Experts of a small language model.
Size: 14 layers, vocabulary 9714, 19.5M parameters.
Training: a variant of SOAP for the experts, 275M tokens, 8393 steps.
Below are experts of layer 6 (counted from 0) of a mixture-of-experts language model. Rows are named router (the router's row for the expert), gate (a neuron's input weights, with its number), up (a neuron's input weights, with its number), down (a neuron's output weights, with its number) and show model dimensions 32-63. Each number is 128 + 32 x the weight over its row's rms, rounded and kept within 0 to 255.
Before each expert's rows: a language model's description of what the expert responds to; "mostly gets" lists some tokens that are sent to it at least half of the time. This comes from a sample of Wikipedia text that the model never trained on.

# expert 24
Description: Foreign name starts
mostly gets: " O'", " Moham", "a K", " Mc", "i K", "a S"
router [ 69 112  73 122 178 146  30 142 157 172 201 150 143 123 151 209 186  83 164 129 148 136  59 124 112 140 160 165 129 130 126 153]
gate0 [ 93 145 110  83 139 140 118 130 176 122 175 132 130 101 120 183 143  91 182  57 184 180 135 114 116 172 180 164 126 198 167 136]
up0 [156 113 106 123 113 126 168  87 160 159  96 137 153 165 176 104 194 101 105 104 137  89 132 113 118 108 140 163 119 137 152  80]
down0 [ 82 178 140 144 159 101 141 136 125 116 121 148  81  94  80 192 124 106 167 119  91 164 135 119 119 183 136 104 151 120  93 163]

# expert 27
Description: Capitals after separators
mostly gets: " H", "h", " | H", " | M", ", S", " | K"
router [ 40 131  99  79 170 146  40 115 144 145 196 106 100 104 218 162 102 114 123 124 137  84  78 132 105  96 137 130 134 144 116 100]
gate0 [ 77 116 162  58 142 170 153 179 130 175 116  75 128 132 192 149 126 135 117  83 179 152 106 173 119  67 158 188 132 170  86 160]
up0 [160 132 104 158 125 109 156  92 103  94 143 196 141  91 141 146 163 179 141 151 118  96  96  95 189 150 112 146 139 120 106 162]
down0 [119  71 141 109  78 152 132 111 115 121 150 118 132 141 170 191  98  77 176 104 145 112  49 153  89 163 150 189 123  66  91  59]

# expert 10
Description: Country and institution nouns
mostly gets: " United States", " University", " government", " League", " New York", " China"
router [ 64 105 129 117 180 146  98 122 136 146 154  67 131 122 132 178 146  83 116 127 129  99  78  61 128  77 119 137  86 124  80 201]
gate0 [104 186 158 178 114 134 153 186 143 148 143  96  99 181 157 178 144 119 125 116 122  99 114 135 136 111 144 142 148 134 150 104]
up0 [132 129 152 173 107 106 122 158 124  77  85 101  88 113 144 153 136 104 126  66 155 114 135 128 111  73 147 118 107 170 135 113]
down0 [165 106 118 117 103 147 140 163  88 172 133 169 126 120 122  74 165  91 163 156 109 121  65 163 134 165  60 109  62  92 138  80]

# expert 23
Description: Name-initial consonant pieces
mostly gets: "ov", "av", "v", "ud", " Rog", "ald"
router [ 85 103 132  94 184 191 114 151 182  78 185 121 127 103 147 214 146 102 167 199 242  93 152 114 101 111 119 151 126 126 108 137]
gate0 [132 179 116 117 119 121 135 101 135 145 128 111 137 129  62 165 155 115 115 115 238  90 121 128 163 145 161 135 131 155 156 104]
up0 [179 166  99 195 118 164 193  78 117 133 142 119 115 113 158 130 181 129  84 130 114 125 137 131  99 115 119  55 153 118 108 156]
down0 [149 116 123  80 149 175  92 150 115 146 103 146 126 116 141 134 159 127 158 106 138 126 214 171 195 173 153 175 152 173 138 115]

# expert 3
Description: Year digit endings
mostly gets: "000", "016", "022", "009", "023", "020"
router [136 120 102  68 147 195 130 142 125 155 178 134  93 118 137 192 161  99 124 133 133 146 121 115  66  98 128 182 160  92  68 126]
gate12 [128 135 114 106  76 148 101  92 124 176 156 142  92  93 105 196 104 156 212 104 118 113 158  87  96 153 122 134  99 125 166  64]
up12 [123 151  86  97 122  85 199 122  72  97 114  94  78 159 159 121 113  85 142 163 119 140 136 131 172  89 143 154 108 140 152 110]
down12 [ 91 131 108 158 119 105 140 161 127 115  75 119 123 137 150 136 101 114 154  95 190 135 106 143 169  62 120 112 140 131 104 131]

# expert 5
Description: Table and heading markup
mostly gets: " |", "==", ") |", " |  |", "===", " ="
router [106 111 117 101 144 119  67 149 103 172 121 137  59 133 133 205 153 102 159 166 163  86  83  67 113 126  73 201 104 115  91 135]
gate12 [142 126  92 137 157 124  89 148 140 154  93  93 134 155 153 124 170 118 170 119  63  95 145 136 128 176 156 159 165 206  89 133]
up12 [ 84 171 148 166  65 132 128 118 106 100 128  84 175 129  91  93 154 168  86  91 165 142  84 123 159 124 120 151 139 134 119 121]
down12 [148 124  44 205 118 136 154 142  64  81 129 132 129 106 149  85 134 159  93 105 124 134 119  71 144  83 191 186 149  84 109 109]

# expert 16
Description: Separators between numbers
mostly gets: "–", "-", "°N ", " / (", "- ", " - "
router [ 75  93  53 113 132 149  52 140 145 163 126 131 140 172  97 156 121 123 202 116 120  56  83 111  96  58  91 140 117 130 112 132]
gate12 [158 160  66 136 134 110 127 160 183 194 130 146 131  96 194 111 158 163 157 118 121 156 121 104 168 125 140 120  87 131 142 111]
up12 [172  51  93  88  97 144  71 116 123 139 147  92 179 135 124 136 150 148 136 192 125  98 151 148 180 208 123 135 135 175 159  80]
down12 [165 120 138  97 163 120 168 110  72 131 106 117 101 136 179 163 125 128  95 159 101 156 108  98  94  82 119 173 112  93 108 109]

# expert 7
Description: Proper-name first letters
mostly gets: " Cal", " Atl", " in L", " in N", " Jer", " San"
router [ 96 102  64  69 124 192  87 130 129 140 185  75 147 173 161 134 181 164 153 168 131 115  71 151 113 143 149 133  80 189 124 141]
gate0 [124 108 170 110 132 120 145 134 163 193 108 117 146  77 112 117 151 144 130 131 156  64 154 118 195  84 161 133 125 173 145 107]
up0 [121 144 130 156 159 105 176  59 191 125  91  82 103 138 156 109 132 144 122 117 158 120 144 203 141 121 130 140 121 168  78 114]
down0 [189 118 144 144 117 116 125  93 170 119 127 104 174 128  72 121 141 170  93  60 175 138 147 122 121 239  75 107 129 139 147  80]

# expert 21
Description: Conjunctions and prepositions
mostly gets: ", and", ", but", " as", " with", " from", ", with"
router [136  93 118  86 126 178  58 131  97 147 141 143 137 153 169 147 138 135 120 238 182  98  64 106 113 114 132 178 120 149  55 142]
gate0 [ 95 109  87 119  62 169 113 145  92 162 107  87 121 131 116 139 141 141 198 147 155 110 137 102 108 172 216 149 122 174 118 131]
up0 [166 129 161 164 134 147  94  90 130 158 158 145  79 190 118  80 165 155  96 133 188  86 107 131  93  84  82 142  91 101 116 120]
down0 [149  29 137 191 137  83 163 116 148 117 160 161 148 121  63 169 151  48 127 124 121 168 103 150 107  96 159 149 144 130 124  93]

# expert 29
Description: Verb stems before suffixes
mostly gets: " perform", " add", " allow", " follow", " find", " develop"
router [120 111  84 116  84 168 119 124 137 163 158 100  99 140 141 132 163 123 156 123 205 148 129 122 123  82 150 134 138  83 110  65]
gate0 [112 118 151 106  90 160 130 195 168 170 108 120 118 108 147 109 155 146 183 195  90 109 115 133 117 145  92  65 148 112 145 173]
up0 [157 111 118 101 157 129 160 217 113 163 137  89  81 159 142 121 154 142 168 170 117 128 155 126  88 195 116 103 144  98  82 112]
down0 [153 134 140 153 186  84 105 155 223 124 128 111 225 100 144 142 131 134 109 126 114 112  88  88  71 148 118 115 143 122 100 139]

# expert 18
Description: Year first digits
mostly gets: " This", " this", "1", " there", "2", ", there"
router [ 71  74  56 141 114 118  81 134 103 177 169 148 120 134 141 141 176 120 162 171 154 133 118 115 153 107  86 177  89 133  74 157]
gate12 [ 87 115 130 152 191 103 136  76 145 156  93 121 150 147 137 136  71  91 168 105 124 116 154  66 153 166 126  90 115 102 139 130]
up12 [145 127 151 136 157 123 172 105 103 154 140  47 103 107 123 131 139 117  82 120 139 108 154  44 160 130 106  53  90 125 171 143]
down12 [161 185 184 111 104 191 164 153 125 111 108 124 155 133 173 142 172 163  97 149 151 174 107 123 165  87  71 158  94 169 153 139]

# expert 15
Description: Nature-word stems
mostly gets: " wood", " lay", " mon", " sit", " ant", " bird"
router [133 102  88 106 150 135 102 134  86 123 157  82 108 171 128 107 141 113 209 181 133  90 125 138 128 137 146 154 113  93 115 161]
gate0 [113 112  70  86 168  65 124 132 146 126 101 111 142 127 145 118  70 173 208  88 149 101  58 205 109 139 115 134 144 122 123 131]
up0 [107 137 116 158 168 138  95 121 231 101 153 121 132 150 124  88 142  90 100 105 163 144  92 123 168  86 147 114 119 132 139  94]
down0 [145 176  58 155 115  68 136 121 127 123 125 200  37  99 109  93 130 135  69  87 121 131 146  73 132  64 124 129  94 167 104 119]

# expert 4
Description: Word-final suffix pieces
mostly gets: "ie", "ue", "ette", "que", " Love", "ude"
router [ 98 112 127 121 162 145 126 139 148 129 169 163 160 120 133 167 175 123 182 130 184 150 113  74 117  84 117 193  96  57 100 121]
gate0 [128 144 120  65 126 135 126 144 153 114 128 116 152 162 147 165 183 113 123 104  70 129  78 115  96 124  95  68 172 100 133 122]
up0 [175 158 144 103 141 143 120 123  73 103 144  60 138 131 133 201 176  99 168  97 166 146 126 186 137 216 152 169 166  94 140 189]
down0 [ 76 119 115 112 101 177 105 164 109  74 114 128 150  81 163 110 141 161 146 140 126 178  80  98  69 152 143 121 132 118  80 171]

# expert 14
Description: Verbs after sentence subjects
mostly gets: " was", " is", " had", " were", " He", " it"
router [ 36  28  79 135 138 104 125 158 149 153 148 129  97 133 171 164 185  74 125 124 160  90  87 143 123 103 106 143 144 136 149 152]
gate0 [ 91 191 147 124 125 100 145  95 143 155 105 112 130 141 183 114 138  94  88 140  66 160  99 108 126 152 116  69 122 144  67 144]
up0 [ 83 131 166  92 148 115 158  69 107 125 159 112 116 172 103 110 116 121 135 184  85 122 112 145 146  88 146  30 177 151  80 111]
down0 [108 165 146 124 161 156  97 116 133 105 146 129 122 102 157 156 101  82 153 116 141 141  99 189 133 125 139 171 140  82 122  92]

# expert 9
Description: Spaces before numbers
mostly gets: " ", "| ", ", ", " in ", " on ", " January "
router [ 52  98 120 125 104 145  87 114 128 126 133 114 117 117 129 170 178  96 181 136 145  39  84 124 154  99 160 159 129 180 118 126]
gate0 [139 102 135 114 123  93 143 120 149 156  95 127 152 124  68  32  99 119 167 105 138  97 110 136 119  69 111 203  86 103 163 145]
up0 [151 139  71 128  75 131 130 122 146 103 126  83 160 120 140 152 180  92 130  84 195 109 135 138 161 111  98 111  80 115 146 131]
down0 [ 92 144 157 152 167 161 111 111 111 160 129 165 136 150 119 119 143 122 168 128  64  99 146 191 112 138 153 107  88 103 112 128]

# expert 1
Description: Sentence-opening words and fragments
mostly gets: "On", " In the", " After", " In ", "After", " However,"
router [103  68 105 111 160 167 120 141 116 175 170 100 171  95 107 118 153 101 169 160 222 139 106 161 105 119 128 175  97 100  23 111]
gate12 [165 116  95 136 141 140 139 150 116 116 124  64  84  72 144  82 110  96 140 178 142  86 127 104 163 166 142 141 170 153  84 136]
up12 [111  78 144  50 141 125 148 203 140 175 132 141  98 112 121 175 111  70 151 164  96 179  68 151  89 146  86 113 110 142 101 148]
down12 [150 122 114  52 122 155 143 125 173 147 107 129 138 119 125 137 123  84 114 166  54 182  92 122 119  68 148 163 130 151  96 104]

# expert 12
Description: Common suffixes, that
mostly gets: " that", "ation", "ations", "est", " those", "ed that"
router [112 118 117 118 109 182 122 132  94 156 156 125 111  97 123 170 157 108 154 200 144  64 128  96 110 131 118 153 112 141 108 122]
gate0 [148 171 104 107 105 168 123 140 105 152  84  80  64 114 111  57 177 103 121 164 180 102 110 128 132 120 129 200 102  99 174 175]
up0 [165 149 103  87  70 179 115 163 102 156 140  76  84  82 153 127 179 122  98 119 176 161  97 151 137 120 125 183 111 135 155 177]
down0 [ 94 113 167  93 207 142 148 155 117 142 104  90  98 121 150 101 114  90 206 146  62 172 127 115 106 161 116  90  92 148 187 188]

# expert 25
Description: Abstract noun stems
mostly gets: " adv", " prov", " surv", " exper", " neg", " applic"
router [118 103 106  72 115 155 127 117 106 135 143 108 156  58 172 138 146 141 199 190 150 112  86 117  95 154  68 161  68 150 100 119]
gate12 [130 142 149 102  64 136  93 117 110 184 171 107 149 136 115 104 196 119 119 163  96  79  75 142 107 133  95 104  82 112  51 125]
up12 [102 105 144 134  91 122  76 142 123 190 176  95 168 140  85 137 104  92 138 176 136  79 119 161  83 170 100 147 159  95 124 148]
down12 [114  92 125  95  77 110 172  75  93 125 138 157 115 147 125 148 194 126 129 189 125 180 125 153 106 146 131 111 129 115 133 103]